python train.py --n_layer=10 --d_model=448 --n_experts=8 --experts_per_token=1 --d_expert=480 --d_shared_expert=0 --activation="squared_relu" --moe_layers=[3, 4, 5, 6, 7, 8, 9] --router_score="sigmoid" --normalize_top_k=false --routed_scale=1.0 --balance_loss=0.00782 --balance_bias=false --scale_expert_input=true --init_std_router=0.0261 --lr_router=0.000291 --vocab_size=16384 --norm="rmsnorm" --norm_eps=1e-05 --tie_embeddings=true --optimizer="muon" --lr=0.00961 --beta1=0.93 --batch_tokens=[32768, 65536, 98304] --seq_len=1024 --train_tokens=377100000 --steps=6536 --dataset="wikipedia_en"
Below are experts of layer 3 (counted from 0) of a mixture-of-experts language model. Rows are named router (the router's row for the expert), up (a neuron's input weights, with its number) and show model dimensions 320-383. Each number is 50 + 12 x the weight over its row's rms, rounded and kept within 0 to 99.
Before each expert's rows: "comes after" lists some tokens at least twice as common just before its tokens as in all text. This comes from a sample of Wikipedia text that the model never trained on. Tokens count by the router's weight.

# expert 4
comes after: "the ", "of ", "(", "a ", ": ", "and "
router:52 44 35 36 53 51 46 34 57 48 56 31 49 32 41 59 74 50 46 44 63 53 79 40 57 47 47 53 53 52 45 60 44 39 68 51 53 58 52 45 49 41 40 37 56 42 45 56 39 48 33 33 39 67 37 42 43 65 25 42 44 38 44 37
up0:43 48 26 31 49 60 52 49 29 53 61 44 68 50 34 59 53 41 38 66 75 46 58 48 30 66 58 66 29 71 52 60 31 49 77 41 38 52 43 45 65 54 24 46 66 50 56 38 36 69 49 40 45 61 34 59 55 79 44 67 48 42 70 46
up1:45 50 58 73 53 43 44 39 36 85 47 35 61 43 42 34 40 56 69 55 67 50 71 44 53 36 50 48 35 62 67 57 48 44 35 59 41 70 65 59 39 75 12 67 69 41 45 70 54 53 57 60 58 61 40 46 47 62 53 61 58 46 47 54
up2:49 55 40 63 46 83 44 50 31 48 58 48 52 43 57 52 54 65 48 36 69 37 51 58 45 48 53 45 41 18 26 47 55 51 65 66 61 41 54 41 40 54 58 48 41 35 45 49 47 57 47 42 45 47 40 43 55 51 50 53 28 40 54 38
up3:56 50 16 63 46 64 40 44 33 67 72 37 37 71 46 49 47 52 52 40 51 52 59 38 60 60 39 45 50 66 30 57 55 38 41 68 62 69 34 81 42 22 54 48 59 57 53 36 45 50 44 43 19 68 52 72 39 41 67 70 50 62 40 57
up4:63 47 27 52 59 47 64 58 53 54 53 38 52 60 70 54 54 62 55 23 46 76 62 56 68 55 47 63 61 57 76 58 37 54 70 64 27 54 41 57 33 56 29 38 45 53 34 37 38 85 38 41 57 45 47 55 45 66 39 36 33 50 62 54
up5:62 62 53 56 70 48 52 36 37 46 63 60 59 66 59 35 82 25 35 36 55 76 62 50 54 34 49 46 32 48 53 30 55 49 44 43 50 37 47 46 60 53 70 63 57 57 46 53 46 35 41 61 55 81 64 44 59 56 60 57 49 61 65 50
up6:68 56 50 51 65 56 48 46 47 38 44 63 39 62 43 30 73 44 42 75 59 24 46 64 50 63 30 52 53 35 31 61 51 31 44 48 59 44 50 54 50 28 55 14 42 24 56 50 43 36 52 61 28 35 53 51 46 57 64 31 48 41 53 37
up7:51 48 62 33 55 64 37 52 55 52 60 33 50 49 39 61 35 67 54 54 36 30 51 42 63 31 44 51 51 45 49 48 36 59 41 45 36 45 45 32 42 53 54 22 40 53 46 57 42 58 49 59 58 54 44 35 50 44 54 71 52 53 31 57
up8:47 50 48 52 46 41 61 57 42 39 42 55 52 48 52 31 49 43 54 59 75 36 61 57 38 46 52 64 48 35 37 52 52 45 53 32 43 62 51 41 28 49 45 21 46 46 53 91 42 46 32 32 35 71 50 38 49 48 83 33 42 63 37 33
up9:57 50 42 44 61 35 53 50 38 60 38 59 50 49 55 64 57 32 44 32 67 66 51 43 56 63 47 70 18 32 51 47 67 44 53 65 65 54 51 74 44 51 58 63 34 44 36 52 52 57 45 52 59 45 38 62 27 68 25 65 65 61 58 59
up10:71 52 34 54 56 57 47 76 43 63 41 62 25 47 57 48 39 48 45 40 44 40 36 59 26 40 36 45 75 64 61 56 41 61 26 58 59 34 60 49 43 66 60 44 50 25 53 68 57 44 60 50 54 57 71 50 34 44 40 45 56 42 40 63

# expert 6
comes after: "\n", "\n\n", ".", "==", "===", "="
router:75 45 64 57 78 50 61 61 71 71 42 43 55 54 50 51 59 61 40 48 53 57 44 42 47 35 27 39 49 74 50 52 68 27 52 54 35 60 52 77 61 31 45 50 59 56 53 40 48 52 43 44 52 41 41 52 40 67 37 54 64 28 34 27
up50:50 63 70 59 43 39 48 64 52 68 69 56 58 47 32 61 50 48 38 58 36 55 34 82 53 61 47 40 68 54 42 39 46 66 37 38 47 41 45 36 43 45 54 50 55 50 58 70 57 52 45 39 50 55 50 50 34 52 39 63 57 26 61 66
up51:54 49 50 53 40 42 40 38 49 33 70 48 66 55 65 57 48 49 40 57 27 51 51 42 53 49 80 49 65 59 51 51 59 44 49 43 35 67 38 50 61 40 66 52 76 47 59 38 61 52 73 56 42 50 26 51 70 35 39 34 57 27 50 87
up52:55 59 51 56 51 46 61 45 53 58 53 53 41 30 44 63 53 62 39 53 78 42 44 22 43 49 48 42 51 50 38 43 57 69 59 54 67 60 33 39 38 56 33 68 56 56 33 51 35 52 56 49 41 43 60 55 39 53 72 43 51 70 69 53
up53:56 27 66 50 30 57 44 27 34 57 59 43 53 39 45 35 48 54 52 50 47 72 41 23 37 51 41 37 52 52 55 51 72 68 46 60 59 54 58 62 52 60 52 59 37 46 47 49 37 51 47 73 31 63 36 61 38 38 61 45 70 11 39 56
up54:45 29 51 21 33 56 66 55 49 52 41 45 64 30 36 59 58 54 61 62 43 47 59 44 38 28 50 51 49 59 43 51 44 39 41 60 56 74 52 60 32 60 43 26 37 42 41 45 67 48 51 39 61 55 67 48 39 29 53 63 38 47 52 57
up55:46 84 50 67 58 72 66 50 24 46 59 51 38 51 56 63 53 49 41 69 59 51 40 34 59 35 39 49 50 55 52 40 49 31 69 56 65 66 48 65 33 55 49 43 46 27 62 68 56 39 50 46 60 77 47 66 54 53 49 57 51 47 40 40
up56:61 58 55 68 47 51 16 51 83 34 48 35 47 36 61 35 84 52 55 44 35 65 33 46 22 42 41 68 33 45 50 52 53 38 55 44 51 56 55 41 65 60 12 39 83 58 45 37 57 24 63 54 56 62 37 66 47 38 43 52 62 47 58 48
up57:61 67 78 70 55 71 43 58 72 35 50 59 44 59 35 52 65 49 63 64 70 40 44 21 52 38 62 56 45 46 53 50 55 60 28 51 51 55 22 32 62 49 86 44 35 62 53 61 50 51 60 47 53 55 65 29 52 30 62 35 57 43 53 42
up58:48 38 57 66 60 53 65 46 83 56 57 55 41 47 58 48 43 38 68 39 39 54 39 57 65 42 34 55 17 40 61 50 29 47 49 57 70 36 37 60 46 61 58 48 56 28 46 53 69 69 43 48 46 60 63 61 35 71 48 37 51 52 61 53
up59:38 60 47 40 44 53 48 33 42 41 59 60 30 56 41 63 47 48 42 52 37 49 52 62 56 49 55 63 49 60 50 35 67 33 57 64 53 37 41 51 57 36 53 45 30 43 64 56 61 39 76 41 51 64 66 43 55 45 58 44 41 56 39 47
up60:59 42 50 39 47 50 40 54 40 38 44 59 50 52 58 61 56 27 49 72 58 48 53 64 38 42 65 59 62 50 45 48 48 58 53 48 59 65 41 46 65 27 49 54 46 32 55 38 61 38 57 33 39 28 53 45 45 43 66 45 58 38 56 64

# expert 7
comes after: "|", "201", ")", "202", "(", "in "
router:67 77 65 48 51 64 73 55 55 71 41 46 32 38 52 34 62 42 42 51 74 27 47 56 70 66 37 58 38 53 45 32 75 43 71 66 46 39 51 54 47 61 52 33 61 44 60 36 68 33 55 34 50 49 33 51 54 49 73 31 47 58 57 61
up50:47 62 56 55 66 53 65 48 68 43 46 51 46 48 38 48 66 71 47 56 66 48 37 59 44 55 35 51 46 46 27 43 59 52 41 60 44 34 54 74 64 45 31 62 63 55 57 54 44 59 54 65 50 47 40 54 22 48 63 28 59 53 61 24
up51:52 51 69 63 34 65 75 32 48 51 28 46 45 51 66 35 41 41 34 41 48 55 44 72 70 33 26 54 54 57 34 42 52 42 38 66 48 43 50 40 56 59 69 35 39 45 43 52 52 56 52 37 51 37 49 35 33 20 56 53 27 32 54 43
up52:59 47 53 55 51 68 56 57 55 49 43 46 54 39 44 58 56 41 44 64 38 51 56 55 37 69 49 44 38 66 61 40 61 09 38 55 24 41 61 23 53 44 64 39 78 76 50 43 47 54 58 56 48 63 42 41 40 57 43 63 50 57 43 61
up53:55 51 53 57 50 42 41 39 40 55 40 52 27 58 39 63 18 35 58 43 55 74 62 42 66 61 41 42 41 38 50 66 57 63 61 20 47 60 35 56 50 31 64 37 74 57 48 47 43 41 38 43 49 60 30 28 41 32 29 32 64 40 21 53
up54:59 36 57 57 42 69 42 63 66 35 38 53 57 38 54 56 44 47 48 74 66 46 35 13 21 61 71 70 45 23 56 60 49 46 55 52 43 68 40 47 38 58 33 50 69 45 33 53 50 55 45 45 53 49 41 63 67 50 41 45 42 69 54 66
up55:71 54 44 69 24 36 30 43 45 59 42 38 45 65 30 69 44 40 35 21 50 54 52 47 47 72 50 57 80 52 48 64 53 53 43 44 66 45 43 46 35 35 47 54 75 31 39 57 31 53 32 46 39 46 42 64 53 42 56 48 48 42 36 54
up56:39 52 54 44 36 54 46 42 44 65 43 67 64 32 28 61 57 50 57 59 42 62 49 50 55 55 59 40 48 33 78 72 50 54 55 52 40 50 29 60 49 53 62 46 42 52 49 65 50 58 53 45 46 48 24 44 55 35 51 51 55 18 51 42
up57:47 57 33 87 41 50 54 40 44 51 70 50 60 54 45 59 44 49 38 42 77 50 59 51 52 49 44 66 48 39 22 31 40 68 47 68 62 66 33 26 55 53 61 61 46 33 44 63 60 61 55 56 39 53 33 36 45 21 66 35 55 51 58 49
up58:59 41 26 33 48 62 46 42 64 43 32 43 53 37 20 58 48 66 49 40 39 55 19 41 44 49 51 28 61 54 63 25 54 37 70 56 51 31 46 30 59 52 45 55 39 53 49 39 56 41 44 35 54 55 52 52 63 53 47 55 37 45 64 51
up59:65 45 48 47 39 64 41 54 47 49 43 57 52 39 56 52 52 53 31 55 63 31 35 52 58 46 49 82 67 61 44 61 44 60 31 32 50 43 57 75 39 50 46 36 40 63 43 38 45 39 60 42 56 69 56 31 69 57 62 27 73 39 30 48
up60:46 51 35 51 47 42 37 61 40 55 41 48 58 36 46 37 36 43 69 46 58 57 37 65 36 60 54 47 54 56 54 59 50 49 51 52 50 56 50 51 42 46 27 56 59 69 59 60 67 44 30 51 47 49 57 59 48 63 42 48 74 66 55 72

# expert 0
comes after: "| ", "0 ", "–", " ", "1 ", "2 "
router:42 62 41 45 39 76 72 60 60 58 45 57 42 56 43 51 56 47 58 50 47 57 48 62 40 63 61 59 38 31 52 32 72 62 56 57 53 36 48 63 51 68 63 37 61 28 25 37 43 42 74 59 54 37 59 57 35 61 39 33 54 65 69 64
up0:51 63 48 44 41 49 32 59 56 57 57 63 56 71 31 47 30 42 52 47 32 47 46 60 49 57 38 50 39 35 52 36 34 43 63 31 55 43 51 40 54 41 39 56 57 64 48 40 51 52 74 29 50 49 43 48 72 56 42 55 51 41 53 46
up1:52 69 81 59 53 63 45 43 64 37 45 56 57 28 39 43 24 47 80 60 48 43 61 51 43 49 39 37 34 51 64 26 67 49 58 55 32 54 36 47 63 69 44 51 59 24 34 48 73 56 23 58 45 52 53 56 56 53 43 50 38 52 50 72
up2:71 46 41 63 53 34 49 71 60 45 43 49 71 53 67 56 39 47 33 77 39 33 55 64 67 50 65 46 51 45 52 42 58 41 50 37 63 37 61 37 37 53 43 46 57 48 39 49 57 59 44 51 30 41 46 27 51 39 69 57 61 39 61 30
up3:54 75 53 67 54 40 44 47 42 43 65 55 63 29 53 47 53 36 42 67 40 35 49 46 52 41 54 33 30 43 45 63 52 45 55 45 51 44 57 40 58 56 43 54 47 37 57 63 54 50 42 54 47 27 36 70 38 36 63 53 48 46 50 34
up4:76 53 45 69 56 33 52 39 42 47 45 44 39 55 44 52 79 52 55 58 47 41 50 53 47 59 37 30 42 35 54 49 68 51 71 70 60 48 50 50 53 35 38 48 41 21 54 59 41 51 60 52 49 44 63 55 41 34 41 50 31 49 50 56
up5:72 41 41 35 62 35 48 34 59 65 68 64 40 54 55 33 54 39 33 53 43 58 41 39 53 54 47 65 64 46 58 58 59 33 29 76 54 32 48 52 43 56 63 58 44 39 55 29 48 28 60 54 35 43 34 34 55 59 41 42 40 61 61 52
up6:36 59 44 45 39 45 46 22 36 66 53 46 47 57 44 50 66 52 53 44 50 72 44 44 54 41 39 46 51 42 37 33 60 29 55 47 85 41 60 51 68 95 36 46 49 72 42 38 51 59 56 63 63 55 70 59 44 59 44 36 55 31 33 39
up7:55 20 51 30 49 45 59 55 63 37 34 59 47 43 42 20 40 30 45 37 54 78 49 41 67 34 39 47 49 48 60 35 47 69 45 62 64 64 59 52 58 60 61 64 46 44 65 67 52 67 67 46 58 55 41 34 56 76 42 48 40 65 73 41
up8:63 49 45 57 28 46 56 33 70 69 18 46 59 73 50 33 46 49 65 71 64 61 58 67 58 34 41 50 52 52 53 50 43 55 64 48 60 37 39 66 59 55 49 34 45 30 44 20 59 51 42 47 58 65 51 54 56 51 40 62 49 50 44 34
up9:48 34 32 48 47 50 63 65 49 59 57 53 52 49 47 61 54 28 73 45 65 41 51 34 35 51 71 53 50 31 40 42 46 41 64 26 38 55 51 54 76 60 38 51 56 41 29 48 55 49 76 53 67 60 48 40 45 65 53 44 33 65 43 53
up10:42 35 62 48 48 50 61 39 62 50 38 53 47 29 70 56 72 48 51 40 60 65 42 42 51 42 40 65 17 53 30 58 52 53 46 43 53 42 55 48 38 44 46 51 79 66 46 57 66 48 61 50 61 46 34 50 44 63 42 70 43 55 34 56